From a checkpoint of a small mixture-of-experts model trained on Wikipedia.
Training: a variant of SOAP for the experts, 286M tokens, 12586 steps.
Below are experts of layer 2 (counted from 0) of a mixture-of-experts language model. Rows are named router (the router's row for the expert), gate (a neuron's input weights, with its number), up (a neuron's input weights, with its number), down (a neuron's output weights, with its number) and show model dimensions 336-447. Each number is 128 + 32 x the weight over its row's rms, rounded and kept within 0 to 255. Numbers have three digits each.
Before each expert's rows: "gets" lists some tokens that make up at least twice as much of what it gets as of all text; "comes before" lists some tokens at least twice as common just after its tokens as in all text. This comes from a sample of Wikipedia text that the model never trained on. Tokens count by the router's weight.

# expert 2
gets: ",", " of", " and", " in", " was", " is"
comes before: " the", " a", " and", " an", " which", " his"
router:098108144213144103212063151147128179132161159202169135101110086089063110131158092125106143110157146111134118205118092111099090158120148135156019142172113133058086105135151088164124167132126109115152137104139090074128171082147129176157075185117135155197120108149176134134124085119142105144125128155093116095132084165128143128197129123125
gate15:181094152097124073171105074092099146152153104112147141119123154113123143100187190137040084098103143092131080065119182199144095140115107165118151165078173184106130151091186143110108141066105113124157094124128074117116161113150118126178132142102128150161106183106185132147153123133107117135149103113139147133142135130140195090133144171148
up15:126166077115118100119154137183164154088081073092120088214086115088147164141122152109159108153133087136070127046128124105105117113093225106152102133178103089131195115153128170125138171113158177105139147137129107100113103105102116101141121110181130152149086143093147120158108131127144126128143153099204128118175134147124110123079134149113
down15:101131179160109165059130085099130102106153060120157183089124125162107128119134164046108109162092088149139102129150100138106144119173175131078170125103090097169062054083174078074144105171197202081062128164116080120048129094158130156145133099122171134170158152132070102184124072130135150122216133123163120159168093150081152141091100140073
gate16:122142133108076126147162110117107109131121122113143179099130085099117119128069117148066067154169198101188126119140115156149164108144135117118188188098111089115076131098077163150124103144149150130137109163161111144172162211093136107095173083146147077118139159093158141152103069128161180133155106136121098098200167112156126085135168116160
up16:153153162164175073139149078137125121148181102068166120123174145139136135116126121116155147105151138118096162151188139114064115144080123130104131101126149113148127114164099138115134199162061156182168123117188111100140165146123074188166100104167129107140189140085145162204104146093187078110156116155108188119102068182109084140133097172103
down16:153100124113080118067144081155146147152069098161168140157170193184132194095152124141121136138143175164146119166087108082135132114129075212153122124113176138078134088194143131137136106125088165181098158148131160092154141089060152085189118165151095151157165160147105176096118134079086054152099140146162073117198144144095075073150143071116
gate17:124107113149154084085129144165102155106143106142100135100116174106103142141119124145073116093171111099158134124147127106160110145077147131095119167124081083126151126182118133133193162193118137148117090133161089081134198237171135115075083147131200167151145123112140146159083110117130157127143104159119087066170078125092125153107139164153
up17:116134154184158101183137139133091111178080182144129156082131101152085139139141115184123098134113107106139073135115093137148145101110134123156114154147154140129108047100158209103090069160093055152072072169147074106178149115177134133128168118088146162190115175117141137089156182124099101106156179102101146122128148094120102163131121139158
down17:092180109098149143136175087149151158134111161085108165181140160112151125113088112129159161159118152138111169120173099112080144156077096153110119157160101063088088096111146186066129157113127133138141143134151153175191117147139163106032021065148186111122123106146143124119155112065121169091180125125114158107109110119077093144120079059173
gate18:085101143156088138082136137133147112157107199143122124134090128129123147160133146104133176150141128149115100163040084128138179116144146094127107152152145184140181121073171106181125159123201147120123145150099138137096128152127140148119109104150077084151096117094137129127123144150129133140156175154120124121193145108123119178096113070162
up18:175118098114109071147146141126130132151127153124045142082134124184113142076127094095154107148114076138132132153107106163128100134157133156112184115092159138064118187081162137099121134120119121106148102090117169099094132118035119180154140126126172156156091132120154173153115152112113107132130199153149094146121121148163108111168118159121
down18:144123083176114126130128135077078135132111143112167068095133145103187192079120130146110158144097168145131104083121111110116093154136153111140096150094116146062110136104157141178094149147102100088040125081186097103123114081143099181130078099085101168149125203138091084101106129161195147100096147101138166143117115139083146146180142115157
gate19:126125065098163095109131093104118146104170113099118077125150167133130149156191102129074199146120111158098148127094119138093108104074087089167107150086115132125086090155117103107092218134129141132043141101141142128089101083128161176132140106129139146183056082078142094092124201109130124090059104147120225126126107191098139141114141143093
up19:094088135131206111073070131135100102179099139173073158156065163091084126078128152092087067163111130120093118163150143101135122113084126115133176134102159145094091133079134113125100119116163096132157115120127103169135122109130115195115142164118113170097106065127172152120135095181118101084132103116142119135122143109083110143127155089138
down19:145130096142142208173217108138145078066148146148142126094130117110140073151077130081133172133117123121104143080116119093123109127088121163081101119158119099089149137129139137128196161097122078133063094124138188129139095139127144114138136075148174112155167166118126112108132114120113040122075200105146198114168129123095178144106125128068
gate20:128145123105126095104124107147113163122140132070224126139156060126138161181129119128164154148156119170088123109104170099096118051122134130177155096098128101151166136111134142107148138105209073126148140076139131113124105080119102087146101150108122124164144120160115163126140131088201163148160084124092150106147086132154195106171182114136
up20:147155182134140132141088079092061129123161058155127192097143118099131089064129147096102125072102087136198070105115121177104098153123089119147103102087130131108139134109087127154141100104145110153122160091176078143107171136156145128179177147069151154156139147120165094150132134119125117086117087113163186111113091132071132130102117040180
down20:107129103151109084087149069093089130074106099122108113111119105094130087144109146115137139170190155124124131145104113180142147102154141140101157151133105087109082106176157135118147099060109084142125052113135117153212148143169076126097094117135136115141158137157196124162110088142168162149170166080121107107028146078168062112120178136089

# expert 12
gets: "or", "ing", "er", "es", "in", "ed"
comes before: ",", " of", " and", " in", ":", " to"
router:051074108174154121198072124154168126146131101129094084213146139150104144167153147155085105143138093181125151154165135161139101145148111136132133116191129088109133149126150131115161149069117121081199121152135043119105144079124207097164120127149118175164148152148193143132126100120109107141136176185155126127183093121066156141168127109085
gate15:156166187152074123108078171155194139126116097141125115104150135123092115143116176159126134164115112088116132169176105058166191167134118114093135105172095099122097149119107057142144110159118132118171063099134095132132124126172174104107114099137080099174105144154159125082136041099097115119121121167072135202104134109121136080134143188113
up15:147047126172109091137108073060128153136129151116139185145052160150160159145114171134144125130142093120174168124144107143127132086080120185127224114105200144159166132128128116103133109122138117129192127129131119073162118088099158088177184118095091141157154050105066152149041126156147117121151184169119133124135133139116210096128118118131
down15:112127129088106127152159191139165136109107154172137119075162097153118139160112185141102132159160139138185132169175129064094111139110131106103113145120110141102118181131110119055116092142140171158132119115130072142144086059128087106110132104130118099160155139132146125152121146182120192181079093150130170139135134151120255120099101151120
gate16:106105046211148175136132077064126135061165089170111149088097149164145151150145134141133149128124053156093117157196135139158083100153139151131158126152138108057080065109112072099149139130091138121113228154118125096181112110093156119151164104099117145169155121093120136140108133128152068108112158167136093147117126198103134160113191150157
up16:122113094128117136086137151160089138127128110109102131086078119119202125149149143096118102106137081147142159165130112178139115187144128091161112140180106131104113087136148120156105158173124150198163179104118171177144116158166164085118111142037135177117116134091158120123143126102200144160086135140034133077078090108077173106137064074101
down16:126096122156161149148126144132161091101148129137171152152097118120107094127163136201119117123163092118139149083220135058102093152196106182112096134169127160148122119114137074108089156104163130090144137146089146106101121151166111118169085082105138153148112142119117142132146159114121142079071110144145142110125119165140171128050133124103
gate17:128093085132133179091159135072107126090127100148194153110146077131105155135114138158142163179077134151098086117118072096096211195148159119136089023113136074124196137098112095126113167103149193091097105117172124124118152151095130123093128092065120121151099169064132113134107163133151147183162148131128196144154141125105149170136089121147
up17:115132154153102167150085102103131121147096106205102119185146163069186128145206120073137110108095135133133160120096125097194141200069096114169100149135168165093142124168133068123137162065078101126098120089157159177104138100118138099171129139111128000123097119107184123180177088126148152147143136154165080116065110141180146173121110127228
down17:087117182119085118143137102189209155098121118137066117170128124074167151088143089117129122088129117061141101154160158108100056162088114080147125090150175127172106133182141133116162164169112135124134130071162131140142135119128101129105126134119144147158077142137126177109136181141135126097114095135062159084146113133131177211115136088086
gate18:088141176149086139120105145117122146165095126135100122155192170118110178127132077145127153144123091041146095054061068162128136136163111071075140094154212139120128122091157132129144055100086126086180099125117112079126096119118110143110132186145142141147182155086059110122171107066172161110139163118170180147132157109098088104098139093088
up18:104144103073129101129145156141112108113067095061169089162135131121146147114134136121118128105146038054134104156092130066102145142156085110107120130145095129145163118125159100098104165120099107155126193099139121102193112131128116122101091134145148081165175163122123090128123098113124157150135104184132118142105086103144122161129126068110
down18:101110141111128086102141145111115110155155158135116158120084086076146096156142201098097078210125135185080092147185125140170142172093116044093094128054130180081085138169125124139158103131126107085115136145079127187131126123109114114093147167119105131101153127112154142137105104116141111156146131136117165124177172131142090166162101162114
gate19:096138145110117149110076133106162192152115197089125114203145116112124151143115138141108104213129061091149142142133150141115157142126197127082175155121104113113114121077121102135108128136089126173188171129113167100154143138111116117095132159081116210164175157103164173165158173142188133136105153154118132147071117141159158146134184113109
up19:156136101144085175121067085137151138133122086084131161100125138128085127194115136205113172145103087088136047168144132112083079133167116156188142159126123144153126139073118128148057105138136119158184062114154130137126110106066175138136101142161121141119075142091112155094140110168088198139212185148146118159167124166164100112140148149171
down19:150178113134116127143146128182135107154149099104171122147112113083112072123190155146072184071142088160197119082149166094128116114179130100116125144136101180100095094130163135143136109092121143188078092146176125126133135111155147089141095135111137101156081157108140128159177083078150153101151120094128101136117193119074202183100131147123
gate20:091143074154165135149089132051165120140113120148107059103102155118169103130069121160087151087113144105115117094183169104089130128127200086075116118124174119083118131102117106137132108149095161033146111122145093118113133130151157135103189228092151138127158092192177120163109162184151118095169118168139120110093094121097151057133117106125
up20:090149181094142194138148145189147121092068083131174154146147133136093098156153157175119087129173129151127129075139186071105167117124118129163158165107131105095122124127116175084124121137104081144135173126067110097123099131138156098128185091157118115093147141139158141100123142144144160094119154154088135133136163066147100115160118140165
down20:131168192143123067150112116171124111164130138050077081176114152147162131129168094086161119212078127194123103142099142071105190113114059123114103088143148117122137094142048145147151169157156153162121169108130183147093131139116138168104084112094120110160127163130111104109147075158118117091092101111129130114141125165121161139124135151133

# expert 8
gets: "\n", " \"", ".", "\"", "%", " also"
comes before: "-", "|", "\n", "==", "The", "==="
router:069096125144169141159111151090070110122171180135166148091117088151081109169126121146074128147172147128112122159150113224128123176083103148137096139190129124146132170117207087095163161097116091103216104145136164129100146128179121109125110121101108084164101183169163092137153102094114079174112166135102139167183157093077152125118110139172
gate15:098146155124117108103076161080157162064161099188166086153145120114141127126109155121133151148105082091090103111087133109136131194144132091108131165133081092089155134141090221150125099159112077067171104196107127142093098100112108153134165118113143133166163142089136116134130128124122137144074114113134122143142165111158151169156096137184
up15:085125094183145124104184112115147099212141096113072060057114135143126071118107191146149117145169087121139167117107177153071129122143184181105082137140093202116080179102113177140197141151114128109075073140147147089206095121144176148134146119104131177116161093191142148107114054102146148116151129066147115092139138112157162075145136156081
down15:137171106169112095113186073139152157143130134147140149157084153076073120122141144118119102128144144101078120091161138167167172120149167063138140145140145163162108126126148142115153134181142124185172147127111092086143115075060067175071127140078108107128190058083131132153102123145146140185129131104151091140156109135104110105123130106146
gate16:137129109119151107132101149097087148128171156128087138101161092130166127113106072119117147143133176106075100128166131141184186132140165119124158155172114136153075131116102117143077154131142089143102075064153132069144131165159123108130159160114113172173132113095130146182084109099111135172115101095129064087149093096105092102173155122160
up16:082145082125095151141156128138142108115123113128181116123138089090105119131148137164121100066131104137139126088151064145178141199140156108141103088118154156176132183115069142124139100100091104067112144136136137111103145136155089078136147134147057155105114113178147166136162166137088095144094178111123111135092136101172148152127166125095
down16:133050181100126154070129120135198162118086115098167117152193133145118068143142132183118123115119139119174127130121116149077135088125149114087136152126126138154103111132149110131095090104148179178160130091083132177200084077154123097141150161157142055190113108102200159150137110158109161108107129177102136107051184139142169147117092072158
gate17:115119151096212103113193172148099122143104081091185135154085103091115107132113120128106161096101131103142126102153172148151126102078139120165097114122106114138096121140113152166129099141166080119095085133127072103137141090132120147095102100141120082107095139095148167083164153087126172136107128112102098090111114130113162111132088106141
up17:099100142111072188126110088113155137201141148126088114067138149111103155169106169133107162135159112125162170181151190084146131083132126111221190060153078134141086156140120094145077086121083144160143172136130133178164081092093128159114127083144103067152126132092116127129090126104130134088147155104117051107126121119114113167118178175104
down17:107103160128156148159120079134134104077154079156125115094085105110103153131141155131071138136171174136129153120126072102157120130122114102176155089141140150130113129131165138164122102180143141173205098096067122073146115152141107112117117059043116119111146105102113176130130226168096138171150092101088105090096076165109092130116158131108
gate18:123151085145142127186142121149079163104092168144102141158097137126115109141098175157147127094140124139121133105117120177110119155159151161124108097130212131112128146143179146082122117068125114120145084117125137174124123088199159198103127073126207165140063179122115034177186107126143092169113157190128068126170134125147085132085174111128
up18:137111090229102077151129137131125159084155111109123129140159102161179183137146053153114112131172116184153157112158115095143079169159139165115072091136214139165055150191099098168134083097112076145078161112157091088095133148154128141163111132127144122148108106117126174195169153105113146158095121103102059125141171191104122186142161116085
down18:152137130157112164073167135157132184120145134114124125066137130184210141141132065162151056160092147139098166147135106067172090111153151189106196169125129137159140109188122108108154164084104118087114158168086104128188090115106123120143183129155067137147130106152122106119131155184095151146123095137113164120164115072173101144135127119099
gate19:154123126101173171153160127186098190119157112115089183166097145148098128144129122119105125181129136059147178108167143131170140119151121121114157086127144181102109137078108117068131128167097198148120077074150185109122107075137184116097074127186125166165077153145155089086092107192160103172142112071124134036147156100122095151156111161156
up19:173137097073117158107197145090186171185130121193140199145056106135136159132131123137141156075158115116157078175138146139161060102113130148167122116089144149071129113129152155130145156094117082124116147147171173117125150082118124145128115068135156100121126067138143160131087130154122157120135141101161126149130138166114134122122153112143
down19:175121140124134112151121076112129128110138138141131118160086114131126156132129109071123183092075137210090113122146123123135070115094133106121125061117140161124148071149112090089095123117141167055046136166106187105127209147142147055121143104125095060080129110167163130122123130138171162110156061110131130091144080129059145194115091104141
gate20:181084138113119151177131121149115125123107111141170117069130111099099137122111146115081117142142155149142114105208179159158113106078141171165133152127136131151183111100176107077168104152151134144149156109088188124097150133131139147163165192144136122127049169068141074152133114111148085134132143130182159123095158084122081156154158039141
up20:117124104148133118129121137124118134122113089133103156120191093147128081145149156131166119128147093150167185129138105167122130118101122089114154173145097087128148089144080091084156090199122152181110143129087171095122123086083140146170066199106100119135202183104138132117108146170140107128144128138146190097177153161130067132111106131084
down20:097113134113089097142194170188139098110125131091138080142160100172168122098159130140172135139073199095163137145101102115132163155111034109142076112077090139126123105104171161092149103095133142129107189126107073126102048101092155116150197073107136129113135153129104130069177115141130103163118128112131136155127175057154116119151083110109

# expert 13
gets: " |", ".", ":", ";", "|", " –"
comes before: "\n", " ", " 0", " 1", " The", " 2"
router:089138168170142072190086110104111135151123131118127088165136160151117161156129157159113087128144160196124086136160145163131140185119133153139107106121110086141083154098111097122158131059083107060123047157116137093081100098090149107122134106148107206120137151145148134102145129096104153160107159120160163152137136099159150181114143079181
gate15:119102127121109163114188160123122121078185131126125143120108156115141110165106142145136209110174122175153141117074114072229111137123202098096142166128137169119067165121100076102099129103052165096127089095073126150051089114112139106133109109148078131078139116151130129149129145089153084162120146115162169171190078101195135164089162133124
up15:070064102073123100145125125182132126123091120123151103114094074054173100115098094107169135147114102148144135151130119187078065153153126134113142064060155114076173066143173087104099073069102125161140164146119116120179140126141122110121157139121087110173103154135117136104090107084112138103106118181165165091152119138107188166097131139138
down15:124167180141143151161101170104142148137101157159128102117106127126087094179123170114141100152147151108104200154153126122104124120133092171117125237128118070097100117137121119123193119122123094151077110104165107092141127131115073119117075153103149098126117117180174127123090120095131121089099161114218116177171065094118162098096099140085
gate16:074112086111090103072143145107121091137087098116150184097097159126126087091143150193156209124117072124141095118075118113106202081130119081091143075090084157163172137143103121156152135121222133074152146136072114116104133140130122126168196147116171094174136184129075127156089092143125152115124088131148109179151171151146096078093084149105
up16:117104157144048163110080109104095134149117157044112117069111188115157120138113109186114089138127123165105126160095105133123148144194144173104128151105146090139170109141135106100101150101073150092105145165125118116131106125049148119123099143161134115166159139073117182102109123092128128108140132122071136124176139126113166128182078104148
down16:108126176109114099190149137120153091142128124090121167093143104125166077151120065113084140207103125183161213187133116074103166145160141152161149200127190113148127124103185078185132100161087120133122085115135154090161072183108125139090098090246129130154046083131141175147090101157094157121146149110145111150114157119107122139115196117119
gate17:115133068129170073082143169074136120042124119156128110160111104134101088125161093113147131120100193201131120069114128173091132101100078093208061154110145127141057088115118145082127096137102164085081067116155187091142165100137067122149095096156097135133101123151085120130122100151122152156107139138131121141169112117074170149080115145139
up17:175153148139125096099129149129119096104099112123096153159124144139125128162033143123113140145126145058107106168097168157129132166133158059090154123135111105099140116120093156085175129113135145186121125142191146193149094137105067100052100137111116138107131115116111080087133118178082202125136128131132114124159155079135128161073087150144
down17:069126116127134149172110127119137133138128179120157111067092091131104166122215157104129149060081121133111059214109182096121172067071131109092080105153107094131123060096146195084098120071104167096085121107093106137114082153133186125145153186097115163122151124140129114116131122092132111123140185127148131152116211141094115115110117127143
gate18:196114125126154151115130148208116122183128127190112191155118057149159161215099128053141143138097163120167084140110133148138113147134131078138089157132160112096094131124110134127109121150123103156101141149121097144148151136136106186090164176109149112104128136082099121104131155120141090077151112145171126105075109056125164095153174157106
up18:146134138159144060151168123061143174160129148140169082145097165149167162164118107143044085166143126111179152151168082149039209137152108117199086152105193072107160170110124121119111183133113135080198116114105156100086162120080128116121161119124133119138127071124062138082103184069126123146133137094103071077088095131176129138192151146094
down18:097081062113099147076121124105120097144142052090145129089143123104173181211155111175112181072159122089136094140131137138083062148176085169131104107126131149147147156184142119088138168112141139176128123122152123058101193093183128108096077173121108136110124124172092151115086091116131117127115134168096095074096133185167087100090143135134
gate19:107129119114103154108109131160134148085143120138167162113143170162129108156115110066159153194166102109119119129106124119135158185101186194192082184151082130082163093158099115132141120122111085077148199151073129110111146138119169083149125091131106162148134138142174128145110117104173134111194124113201154099123166076090126162141122105183
up19:160174086145075072151108087126110091128122122103209156141134126126108129130110105164187086100115103181139170124151082084153132167112106134126185129121083097141109161195136195113161101093117114145133173099104083082135094141036191119146137094127154154151151117159186144154116119184143156163136138125189061165084159123127170109092130078115
down19:147082101131112131135106185175098163098129109160149092092150119132071131161115127098126149133155137077104081131105127147106119131124128142050082133120116117172136112139136092084135134098138160106128124156095113172165084139161136147099087126137146083107124099131091183120154174114127206067129185184072196129136140121179106133138113194124
gate20:159168168201149108138110163135123155182108060068125160106052125131162136135127092147134114112124139130167121069115072153189116096174167062090086141053104171158121102118094140180178132074082112123112128143150133138069188153155118164126127172078138147157115113162145072105125129176163136057091142111162164135144116122094183139131086108050
up20:088093154160138059160174153104087179096168173146064110107140093151139107075128073123149132121152164251128114109101112127131090155128101134078141135160150186166120169103111079089179132149148098096145110144112130162106077137120146142124160116105063156156162106105108045114159103093134075106165110144126100090179152105120124174141156152132
down20:122110148091145207102165152142063095136100097103127105130219111141116122134098114191107138122081104128050159126153147104163083099140138130175098110088130142145143138110120141121128119161139133153083126098104137132169100119130100066142136131187100093144080159199144130167159144144123119087162041101135072148164098132101106149118146069166

# expert 7
gets: " a", " at", "ed", "ing", " 2015", " October"
comes before: ",", ")", "–", " the", " to", ")."
router:077102108174150154216104151139138170121106159164174148125090124185103133154129150173114143097164146155172114144141078166094141183130173125149139118086072084135036142099129078147135174119115129064126111118125117117129080070129138160089088177134081161178122169160200103085140148132150106193099153109140167131118148146112125132142116133147
gate15:111101122149137107148159141086149118132067075139165167110159096104160183137118068134147155188158110166167101094151116066156168161114148186090123123127091103099145100136142064109139117063119129184098090098133199098108139102079130102096121103109129134161143127156147186126158134142115116153167181111113097129127135119114072108167153165071
up15:089110120128142109127114126093092175120154160133153124184197133177040121157082092134099157143103120149123055167145181079131154175070159146133117125126146131155173168200164163118103083118068140121116073217164144100102084090137099129170136076125122132134136124141165123163169129176094082094174114132117158185124106085080106111095128169087
down15:124141127118112137131106128164174085169091140140040143147133134132124111109122129159155131157096161137102102113182071188168142122094127146118139148075089105084134155106162163136161098080157220112117125127123174138179098142122149150138090129142068174183170125124097076152051131151110149055135126108139121163127106104108076103147133098177
gate16:115140062126112141108138114137111125144140135122122111180102094139058128120183082167135194142196117097198161156132121138078138112157106116148121137113110130118172179127113171167127104133134142080097155149110172109182094162129128127111127120165122088149111121153180082092147127105169144108160130095128109156156073114141092137092111082155
up16:107084130166166140135147056152127083048178125128103127132163184104106126129171171163116128112188123104157127131093174188122077150139104134104143113137091150149109157100214162111102118162133152166122137089160103145125094128167094152194140163123115091112106110120154132131181131199111144125143134114118136132083086131094132168049103171082
down16:143117159123180151048088197126106086118106181167090100134091111156081079110136150118109154194139145137156188162106156102121109148133127135106168110021171178121172131171176110173097136090158121103116126040093127094157092128157158158161161110172143163149136118113070128153135145147130135128134149155119101142065126181043141117098088187157
gate17:149114135166119075114142177115142123101133130130128112128161121106116120109101127127080156170164238131156134070105103139094069133151127112162146084149080134160152102122154184097128055162125126100131105088128112110126099129166112142089123166170145141117138090093126105084152119135133098139120152155180115124152102172155120129120090098135
up17:149137165137123121132074110136126126103132098155114164090123105119147145118130066210156088086118127133201095127158061128120080146111155069122170071156128107149117081144166157133111113130133127128162135118177199125115088111120137183127122087126191136095127085094082114117124069084184134122133086070086115107056095162126070072155216111122
down17:216193133161146127139129114163155140189127134136146144108165126143105140076133100145199147183120114096054177111210122153113093108144103124140150152097132106097122165145132166136167176108111116158097229129085120116090122120095084128091162131056143112124196123100133139172141111190128091108163105051169176129160088154091134130176120096094
gate18:130107166189098098123144117106076159068141159102092174079050136107130064126086152149092124133124179130069114123136119121097181169132129090139103145107092174143109101094124110086122164095085093119060129117137142131112141162140099116098096085187081216105142092110141143108201159112107133145148073111112137194147115202090231079087114112107
up18:143163095113083160178136110149146108087180100166105125132106149132094135128159158158154131110127081141133121150101144114148143089109137126114168141170103114193122159068141110186116119104144126079194114145135111177141136094124094186158165077155158121140118108158144099204116147106149202093149108170114133170108169130121134123105069114110
down18:115144119146145127095146115059157106184119162113186088156106120148118102078194143105130185102114118150150142130118166174165104176124150135114131088147168117102105099072139097191171155149087086164141100152142175140137067160134146147079107182127173163157119077140098102032077171084103140183122126116072135150120156096169058103135130122094
gate19:069113155116106135118177073116101089131140164179127093044088131088114189134098125125114089078093185091146173114067136185142083148145146139139187080112167095138142138114083177118117126135097140093103135114084155096171107166116153129183122160114126113129154148142177120121123096105110124154088151088100121101140178159112153180165158108152
up19:100116167138094164108118153077115147096135117090128152116139164105130044109147199118160080170125105098122154147096130097188139161131117151134120100175145149100117090134083135112130068147131117137085090133148152127152166114115152155086138123103126132176111133114146193161171172091150101104124096136078140135124113120122158130124147114149
down19:130140095121164140138134182069123173152141143133149153174163159129141084077123135188136108175156178137083098157098048129121129143089152130106099141139200145041125133106152210085121117146154119084152159137098205157123114110143108151131124112092113091116106131077142088085152123121143129148074173085197130100155147078114158113139059080095
gate20:061074133133164125093150179103128076135133165134141130127110108132164145154114163112137145103113106130122147160158120150027095138129131184126124088164149128092106084112190094154121105122119162099130087133106144137167085105131112101123049163132066089126116131168151069090167172152176154118079158147098150118129110051183143122122141091107
up20:169122152105142173158126104190149044105142140083196089162112074056147075107124069148135150124146063138127128140148064034124111107154105117106096135121135128136118116146087162162107084083113162114170046086144118115118197087106181118098129100108154130171128141102079129187154172109172121133171157123117151162148068111140133154111112120130
down20:139127113116094181148111061178126086091133084071126092103133165077105146141115120092121115182138174158126153108104121059145115155141122132143066107184128155139150135184118103118153078149073151102138075110123162122155149135173162107118095170083141115184186117082094149158172187132122144150111142110133158136082086109155140127154143143147

# expert 14
gets: " ", " 1", " 2", " 0", " 3", "1"
comes before: " |", ".", "–", ",", "%", ";"
router:087121094159080107148059158148122136134086130180093066129098103170109131177156149159115140098114185169110087163213073194092133161158110110167101137166114138106135129135171143108128137129086113091147116146124121077147159135163132174119110207162107085137119179140187169094128096173112089156095139150173160128166121084111135141139138098103
gate15:099124088138057124111169118161151138128067098141156131161153139129131149098124117136116117121168188100123124073147105146125154151128176148158112038094111155125150102142202153104150159091152136080146152179087149103056135081172128149135101129144101114134089132127121104049147052131134075135047060155186194139063124158086148111044116144140
up15:059101165139120126125153153115180121123151144107106184176104147103178162161120110184198128107139122128135181130156122125129164107135123142155047083116158120104151130101103122120109157169093118117161119114190148183153149174063109110174097119143076105112071096109121200149174097109108127118082170120160145134135089171121114128126072142078
down15:096090104151167157093139110136105107182115175173170159108155157140045097135113082164110102089081137119086135120126104160128097120085140160180135112199151129174117158148131128120157107135076138158130132081134150107059127129167097141137109151085128145116148148136068107158152144099119118104254097159120137143118170157085133133085117140131
gate16:160146146143124113142041110146136135120110115131119132156137076120153151132121211143137156131140164149195112155071093128126072096166141146117142136085253141193142167168148151122114125089124137128144129103113125115031094149147155154083102151064168114132180069155036097140131147171146172137174137055110138160136066113173109126174134141122
up16:172163152112120111108064121143129096145136096111106180120136224107144130085126148111130077128123117102105192158088113144176201088109169141111077156099160152115146103103074105092160105132142195099055080103107137116112069117166141156113128129151152203141087145134166134122085108107113120126112107132150126188073128168129090118155139097103
down16:143101057087095143188147108087156188014074072095152180173088166083089180086133093167089184138138138153123140112142158103154164171065117136138129087078127130131108163135124099086129124123117138125170160110146144121093119073169120128126128093112151122142166134095094137154156156083093128094104093164116150077140155130179079080150091138184
gate17:100124131108162155103090081132108140063167126099158161097116157124162132164139157105151129139130094115100092092144173130155170123100116108147125128124064141134088089143125066153121081123065085151143117147090145087144157141087090100109162112109107137108075107200153128175136073156134133155165042081164160153113106075121121120176134110117
up17:131159077131090095152146104154146127111145057133112120088102180111176089125155081167142104113156150192075105156081158088137106074109103096143175124155099176228116079149088122117112138103151160176092161114131143196143087119140084088147133148127184135158155140117188142136125128113081114124127194129057132101170142147120125122122077086105
down17:124087181111119131146212141098068221138132128134117157091173167070127130078198140146115115117140119152101166107151136136114150127127163113180155121138143093164090054188112086138023134119151183113185157139093122101090191106105084157168123160102131174111114105150120110159121139139099197100097158079121122105046106142125117133137093088154
gate18:111157126194154092139117202137090118122085156160167103124159122106131114215092106124147161114178086115100095166157169149098131098122176132148079124197095135112141181127120080123150128151204107117117141124118080117189089119116092092126188108123120168091117080110142100170155129137104146132133118075103160192161153138128120172120195163082
up18:123127118136118118132095130135111153132140090164148177100108139084116148129071149155079091128140120137168083117074118148101140174184100079159154174130127149150127114126116159159085174130104124236135156109100156157172143116110119109137067151090071099134140154140130129129100135139111097060121115119123096065073076130117104134143136135152
down18:114114170110089125143129124073153165122183086124088154138129161105133147100149094117101116094115124164121134157102125137124091189131132079143181136093099128095150081074101108124147142096139050137190086134103142166119186152129164175107075132121166117120112201148147145063136113150119127091103100122177158127095103135140120152115122135141
gate19:153155124132137114116138158149053116094066082132125123083111141102073107098182050181082104119162192106140113106233134184117104143150094156150130154181143181115080140137091067103130098143150132122141133167125154115098076103124122125147100089161212129096153165162108134101073119134165088158081146154148109058108083110126108141114128166112
up19:200127152142079134178078167122133105063099171135131156132092112168107106089125162168145114114166103167145147113125087116111145114079112139152191073116126113122129088065107094115138129143094083084156087170124078123126150099084139106131103145149096103173106149128164100173132155161155163098117136089107143163137112166143083130137144161162
down19:114129133144109107129137101133103155126124101131159098146093142089137112118130130135123163152110135136101128098046093133157163125136126113168082120168121092064120127126076121185101071129212142083099137174099127152115127159155122129170112182100166116152145178109185106125101205010100138121131137115165157125082098111164122105209079167152
gate20:190094111144160104096125153115145121111083129121141145182100142177101093081130135105166083113153181185122081135159122105194146070118119167163171112054167138109121139120129099116125152123114113107160111125111086124143127137130139091095183136170146097098153111170155159183188113084149069148117109126168235135115071099175163140138143150163
up20:138111139137131089078059112165085159164098141138118144139085121117084150143100180062147104096103108122110104148130142111133161158130137140192157108167098085163120157120174095173128088127142072169117138139169136121085175166157082067128135118170132095125176157119089112161161082131111149131146127198102075146096117118138112184094163101163
down20:151166089179114129130117141113104106108088068196176125159103152109147088108099134067166087087120119094187184107091079136085145124180102051091158158154142141148157087104102110158101143086106129140073127164130132120092138115138123093166140146152087167150165078119158060142122103066108135091104111105134090135113147105148080088152172094131